config.toml
d_expert = 64
router_score = "softmax"
norm_eps = 1e-07
Below are experts of layer 6 (counted from 0) of a mixture-of-experts language model. Rows are named router (the router's row for the expert), down (a neuron's output weights, with its number) and show model dimensions 0-63. Each number is 128 + 32 x the weight over its row's rms, rounded and kept within 0 to 255. Numbers have three digits each.
After each expert's rows: "comes before" lists some tokens at least twice as common just after its tokens as in all text. This comes from a sample of Wikipedia text that the model never trained on. Tokens count by the router's weight.

# expert 90
router:130121171145143131158146215135087107128175224135114134128095158125129155152159177157065092097190106140123143166163122158102136105090144187134118100113199184107094115144165142103157178159086142
down0:157098158081150122071200059116127131150159094126126118095138106123070146118109107066132077120103129123073075123170172136075163087121099138118135058146143099123136121111106132134134118093147162
down1:116094135101081134111153116184172162089047121156128117096128153063104106119136192118130134084138121181151125119119185132116120138168145140138118121168149121163079108153095085147123123095155132
down2:049131099144148141076160096106143137129131159181105123157129183125119178104104142114116098142058094143103135167113133141166170103215109109112115115100100118145194151120085106168126135142223146
down3:154106107119131169128148086165124149087150118110112128133162177131084099121144127167116119079102122144110125133134146167087049107130181147103117135147107106123069149144098131122116135147205116
comes before: " | ", "; ", ".", ",", "–", " |"

# expert 53
router:118046171143138131138158093143084098134177131137119114147077117180130120162203175118069114119161151115123112123161065172090149109078128135168134133127189150057124171145195117082103150143088184
down0:166165139134148161142112178109182105091137047127149143065161145151164118083130136125107188231129123075144095126087116074140134183128122140128167138115153225174142091142149096123125167138111109
down1:103134154191084118131181158114088113118112166092150152116167083110163112101121156165099106134131164132115172144146141038105104176154127161156150127156126115162191195201159109118150107119108126
down2:102064114182133156123157141084169164097166141076152132075102116127147096062118196170090153133100127117116142128136120158146127164119096051137111099139175097134146133172109048159122159177082113
down3:182157153124158075087092113131141089128062170143087082087095035142158121165151116150108110140125078071097102151152083058119123146147170112097164082164130139131129121120130060111080151123093151
comes before: ".", ",", " ft ", "005", "006", "°"

# expert 92
router:108109107127128120176146149105085105093174165150119093141094151160120168146150165127070082102139095142098166140159113172077165123078096126160128111110158153109116166119182171135186196140109162
down0:231202156085162133136091116118091163170092098099130109107086134080187169091177161089129133111099108160114106103112097115174100102137112143104149149132138124111138118158112152124070152112164124
down1:136124097128109155166149124134159154128126177160167129149104131125140116126157089142158080094182085057127151112113130113030123107116083109072050144131110162124178130135189184105140148140143129
down2:060166131128117099138115201093097133218138122124147188196119165155076148168122168113136080200134188207109134153113116170102164140130151111074132173175127099126162141086102148114114107138104129
down3:167177108125193131145120128123094090118117150178138112128184177190146147154153066180088177152139066129209114070120136129151177119186144073161091153137191115128140155115157152157149123117120114
comes before: "\n", "\n\n", " ==", "==", " The", "L |"

# expert 22
router:095060109163110143162179180151072113126160144115073131137144149152143168154158178115088059073169091135113141150166132169065168089125115177163095113128219155101090162135148144150161149143112138
down0:128079142130121117198108162116082166115055127125090158211117144125131123118124054109167107093148167082144127079130108149118148131193191093093070114078122145085133165127070153116122161127126172
down1:123078143106145183145131069160157141116086056157089140123127158165139190138155084182136135148123139119137110130142172059112135157154133115161196088152155106130136118162180115105051162112088144
down2:199119110114130136137114109167176156116163188134149148116183153115119170156087134076150137150117082165134190097131149091176136139116130102138132111155106153127155105115134097143063122089142094
down3:155150126128115113137116110101103166128082119153101125102141155168141064143152056106060154165139202136138071124079132114130218138187187106088169156110145161173165152086108148033231110093148115
comes before: "1", "2", ", ", "–", "6", "021"

# expert 85
router:098116185088170157176167141118064088107208125134070113130112156157102106162155173177093089100180066182135147213124136170087160094110126137125106092137183135104103099094183150093150161118113149
down0:109161147123121073136045074092148084146137130197127151161113134203100129075137123093164113053134104122130196115167123133143141159146084111205086139138106121167129136107098128136105228114079135
down1:205153144078103089203105114119169146139139129126159128059158174128153134088151140099128115130092152122119134184158162118117144117101128125098085129114128108120082116102058074141136120137157156
down2:091159150134097180149166133154118099127110137155098146113104152096124133155190070086161106133140114158098152136172054150151121106094135135159112078115128116135127124147146166134202111136139066
down3:167122068152078145099135121126145121123158182118123122134122119155137113105117095108125113106090114109108149146140136143150078121125140127169088143134129118161125129211219163198101167155163135
comes before: ", ", "2", "1", ")", ":", "),"

# expert 52
router:071107142142154135142185153155113094084147139126078103130134156127076185178147153120070074105142087133094148150171094165109126075086144147159090090116194127131093158125204148110139148176115161
down0:155117193167103158110128176110124143109113174163136109103132161152148081135144100139126120141066140123108164140146135161119140161212164052156097139106132151156113087129148105147148097116106142
down1:099078139124085127143109143171103139107152151080131146115148140139121108096155127135146125068155104105116136099153063136120110065141110126211100063155101106168106050095125111154177108111108113
down2:148168118130089087085070086140133093165121163129167128107172183118181127157142104098154098111134160124159117158122137081126153132129100121151154129130158173137165164159173214107136142115112159
down3:159126159119125134116119107102072102138133107074117086159099135127120119138121137096144123138108142137138136108175111128170071099077179120155127061158097189180114187138093124120140081130137106
comes before: "0", " | ", ".", ":", "1", "3"

# expert 14
router:065105135159151141170147156159062083093146153112098079129093142174150131140166148169078110101151100143122167122139087155074133103098101222155095158127171148077136114099161161103135149141082179
down0:131118142140167151122166108128127148101092133123197132187127139123154175108128111117184168103104177099136153098125157091161139099146164184071133168149161120179128111133110163133102141135128128
down1:124170144088146106122159112113105126126159128111089150092155130139115089136073098120112128116125221172106104144112157089087112113077069133158136146146169143149109121166153161074068207082117139
down2:109138165143121142111110078135095071120144070143150134173060089127155218108101162114131179140140128123113148139111147115129111095088163176148115112138156155071121091174111155168075202136120125
down3:113081131134107171150219129162129181178117103087064111123167155096073153081079129183110121164143145131170121109129118083134078161174135155144143136108121124137112147119189102070109095111169112
comes before: "2", "1", "0", "3", "4", "5"

# expert 91
router:125129133138142122160145179180104086137141130146127096158116160177045166183122164164114105105141058170084129110149124171095128123131184191188067100092129163115081143086186161162155146152139150
down0:126101132178122157136172146114108137024193145122139169144116122145143160119145144163124065167101159140158129172119076157094083100135101112109120090201091165119090115093155141162079171148164179
down1:144117093129108067161120124148156099181060132160141031165181131168143143113127101121122142149143079120186214176128136159101132171139104103168164156087193133170113120146095113107105211175123162
down2:041110134098168145137113128082189062121161152119111135130100171144144146147133110172091117129072085148141086171125152082177134115126086161148127152178107204144190099127126153194082159135118176
down3:107110156101167143101080102149088123143123071122132116156149116101167128111106068127123132114120119152114091159110126115123055077107134106178076121115219073091124152165110132122128139115183146
comes before: "\n", "\n\n", ": ", " |  |  | ", ":", " % |"

# expert 32
router:094088150164178142128104134110095114127169188166094086155110127142139148150174147158114078110155105136113140165132080156110161118073115121168131119090204163106147159056143117075147194148064153
down0:139129136122112149096119180137097094143130083135127182093110125130121124195129148138187170152135149118121118089173136179152115129120133116123138130139117119084102162125214137079089100166138166
down1:109146131116183079165140093074092108117116079158122050083106032145115136117153094123162099117151073103131126116171165114127161059110126113132193182091128125155109148137131165165092150149092095
down2:108133111130131148162149151085119167119103139148155144122167155136090116124136200182057151124177124081099110148125135198113173131100171136096146114102070137101117101188128155138091121133051101
down3:176131066117102192097058131139064118033100098063114115103123175161087096150137155088087108112168157193140081139130147146136108132103122141136171134115213137141112187156145092130126134112162100
comes before: "| ", "- ", "|", "-", "=", "|---|---|---|---|---|"

# expert 49
router:092091148142158158158147163177074119088158131161094049162105137144106195126150167166075098115145110148108170177135105155071137156124127199150125163101164106065091138118187143100126177137091186
down0:125100082126120092129140092132145130134172145073088122040116125145148077155106154115126175170125142140080116129146133121106133132109115132133102080148133123132088173134163109163154154093153096
down1:140149157130109090089064156153117175149141123123140111109134112132115173095103117131086223198093122095081164188089115140156066167092171167147117087124066137126101145145150106132142111092072095
down2:129198124164155085136108122164179128164154159096137132145130134171124143130085179094161118114111158099152136098109158113109140124081078128123098133199085009136100119140102126152061147149080126
down3:129178109135130161071134157128108082057132081091153103118096140112096165143071093129158120059156185133074092101162164090081105084186143115092176139196083122127081159103102145149151070131176099
comes before: "1", "2", "3", "0", "4", "6"

# expert 11
router:105110141129185156167180165159045091111167161162121143134108158170119182097138183144108076118172105144129146126172090105114125137105138113184104130141194175115092132074188121092176170139087190
down0:067190141089151148200131156134153133175116163190135135119111105130144118128131152098113122101143125107189134130133161152107088120141145147043072154091137138174148125154109180117161092159145138
down1:142164066202167157132190090152089086089121117157090081084133166128110140100152104191138095148099097192197154146175150118107154120123059147158098182098135127168166115148206118121108110096105137
down2:145179137182127097171141154139097101081129125142077088112129111126114082210101076116135057123168166144136086101111108104120107135109122153068143157156162148132070120176117091184158125147131119
down3:099087129080175095217164120126153143123138203173155097141141097130121110127114124133139097092118128111110114148128121180113112131107080118092059210084156128100115117077168109087149107136132136
comes before: "\n\n", "\n", "The", "===", "==", "In "

# expert 46
router:116084170121151154167153132123107115095184156125085108143127151152099134141166179170119114074152119158091132159114119139088161128114140103172100137090212147107127168055182143068153139131087148
down0:110143140084068162114089145116132101151053131081187082087164083153143169116105118219135155160127148084077131135123120156109172099148142105123101152161169139141136171097168152130164131099089172
down1:123073172113084127079151110093128143153096145147123125120107061087138036192131146048115113133167136124200100103152162157134126157112095098137155133117143115132055110109129150152124148145172099
down2:153160089136138083132198141132097148135115085143122151095102142088077022151067175118122171124109106149115108114106108098095104180131096022168119106095138096166127157154147151081131119107143089
down3:196041121130113112138182196168124137113102078124111160110102122111121036130180130144161148161140117153163106150172175189114122167190154096137117149118129059185066131113141117122095046100165132
comes before: "–", ".", ")", " |", ").", "),"

# expert 36
router:106097161129140121131164170133111105098169157165147083158100152152118171139151165165051099125124099164114154140152113132074152146091123161138127089127205158072116141057139141103184186152120193
down0:141135137139148082133100147151076137109146142144255170136135119136142148098100122091149107155114141112123125183094178116149154113162134171146147149103125147094171124124150127123123094090173094
down1:111149101129133095131077144175130173086189157063232151077103144176132079134141142170125137097114174149140144117120123144117157134185184097069167173138110136098136184127105093114148127130159127
down2:143163101098085197140157080095104134100099128083000144089102128118115125156090152170116113082146097155116135112115094138129111104097149115111133102139121155156082114110156130124130182151111150
down3:133125109107078152208170103137138133094067132092047140138129122100096135182152120081164152142182103150087140125145074189104131089109184109122107113161147158140080106100116142119151099131086118
comes before: "\n\n", " The", " He", " In ", "\n", " This"

# expert 82
router:113121142132127130159185147156116102124149168175081111138110139164120192144195207157093121125160079178139135132158074165086175113120164123136141119127225186076138161115175137101115188157112170
down0:112124184138092090167073141102074125148152140097107136135149118141145140165161154157119116141138157106111176134037158122107137136089179099119053138129137125127041135189150120124141166102158121
down1:117143144136129106112094114147046148119130086135046145091160099126157158141147156145067130203096135110079102076110138181111158065135151154186189114080160151157072132157193169164084137159184150
down2:139117094135119124188141120126147111080129113130061100117130119142169117166065132096113052135180139167136142107135125088081183102169127162155151170165117129150135117118107104115113162091164170
down3:113159122118125107131108117101083102124127082061128221086177150123112163091072143115164144144145159105160105134127170079132153131148057086089118113119114116135143148104095125108061176131084131
comes before: " | ", ",", ".", "000", " |", "; "

# expert 42
router:102086116153166140150157172147073106125185145136115107139109139143118136134149143163155068100155114155095155116128111165084116078091141188184071096117224128079087205122203104105140175151097141
down0:087104071175080112131128129099094106176135100074139104120112118134094085110139139101117113107088156132165140157114109093121140150128155154095097124164050114113196130111136103132140120061124151
down1:089144178092079184196099122135122098134161161116112129159137091155107097161183120109141171086116166118118091168136136078113139149130120107140106096085168136157136163152159114167088107115128167
down2:105106144093075194104165155087131122160151191156150140131125122135058114126135120118149145173166130163100112127117171170127104145113139098107183158128093153151221142143104150138120091092138136
down3:178188155100148088090110106139093141083113103172098077129179138140126089137159175090130159172108093127141083119103123091105090059109147155118156143180136143122073143067143112131113104131126149
comes before: "1", "2", " | ", " |", "; ", ") |"

# expert 51
router:119080140105145090157154135149076077139152124150082092147098178124130112118169173151113080106142097175130122142124117168123163087058085138198137115154169152061125120116196105126150179138092183
down0:109128154149096131108215141138154147148159108139099140169087154159115106081126120088107146118066113128094171202112087165141139152100061149129157125104123192113154135120140088138078080204183064
down1:128082166105162159112168169047144139116110131136123129091121173120103120106141117090116138069101162112055154181124121160139129187133120098168124120131103080108132117113116133057154112144132097
down2:112109070152104137103139065139148150166099177080117143172162159131138072171141165127130124087103122130086150087184056190155149125097151139125087077098123148081072185090120125139091094189097116
down3:092106131227114101100144137146153143193098124140166122091218136092075063123103116079113120155096184165143098116165118101128124156149146135161062082141094169157125122122121084091144100138148098
comes before: " |", " | ", "; ", ".", ", ", ")"

# expert 26
router:106114190125144158104207167142073079132173108153089127172086196155108177140150129143116095124175109142093141130170110164091165121115111167134120082134195163107096135105176169085171186121120163
down0:151099151171155127142078120079162150113136164081165122189095076126141120111140143184151126167105112080195125140054090075099118136121127119104141183170109123136129127141076120176091104054176104
down1:115151014133094104137180126140045131133122149200102145132150125103183126084131127102132098091097161130130146157174119095139068116100123067181120129102080120148137146077151128167155083118099139
down2:142128137130209107178099131121175152082142169121115076221101123123131085089111080116105138108078149115090066118124114179117170168135102144113148149150165113063135092172145110158061122104133132
down3:119104139158090154135179153099132107109180172121168146150117102131123148180135079128171085081121130125142137177082142083075126144095115054186145147107138088129154155057127133111128116113154157
comes before: "| ", "|", "-", "- ", "- S", "  -"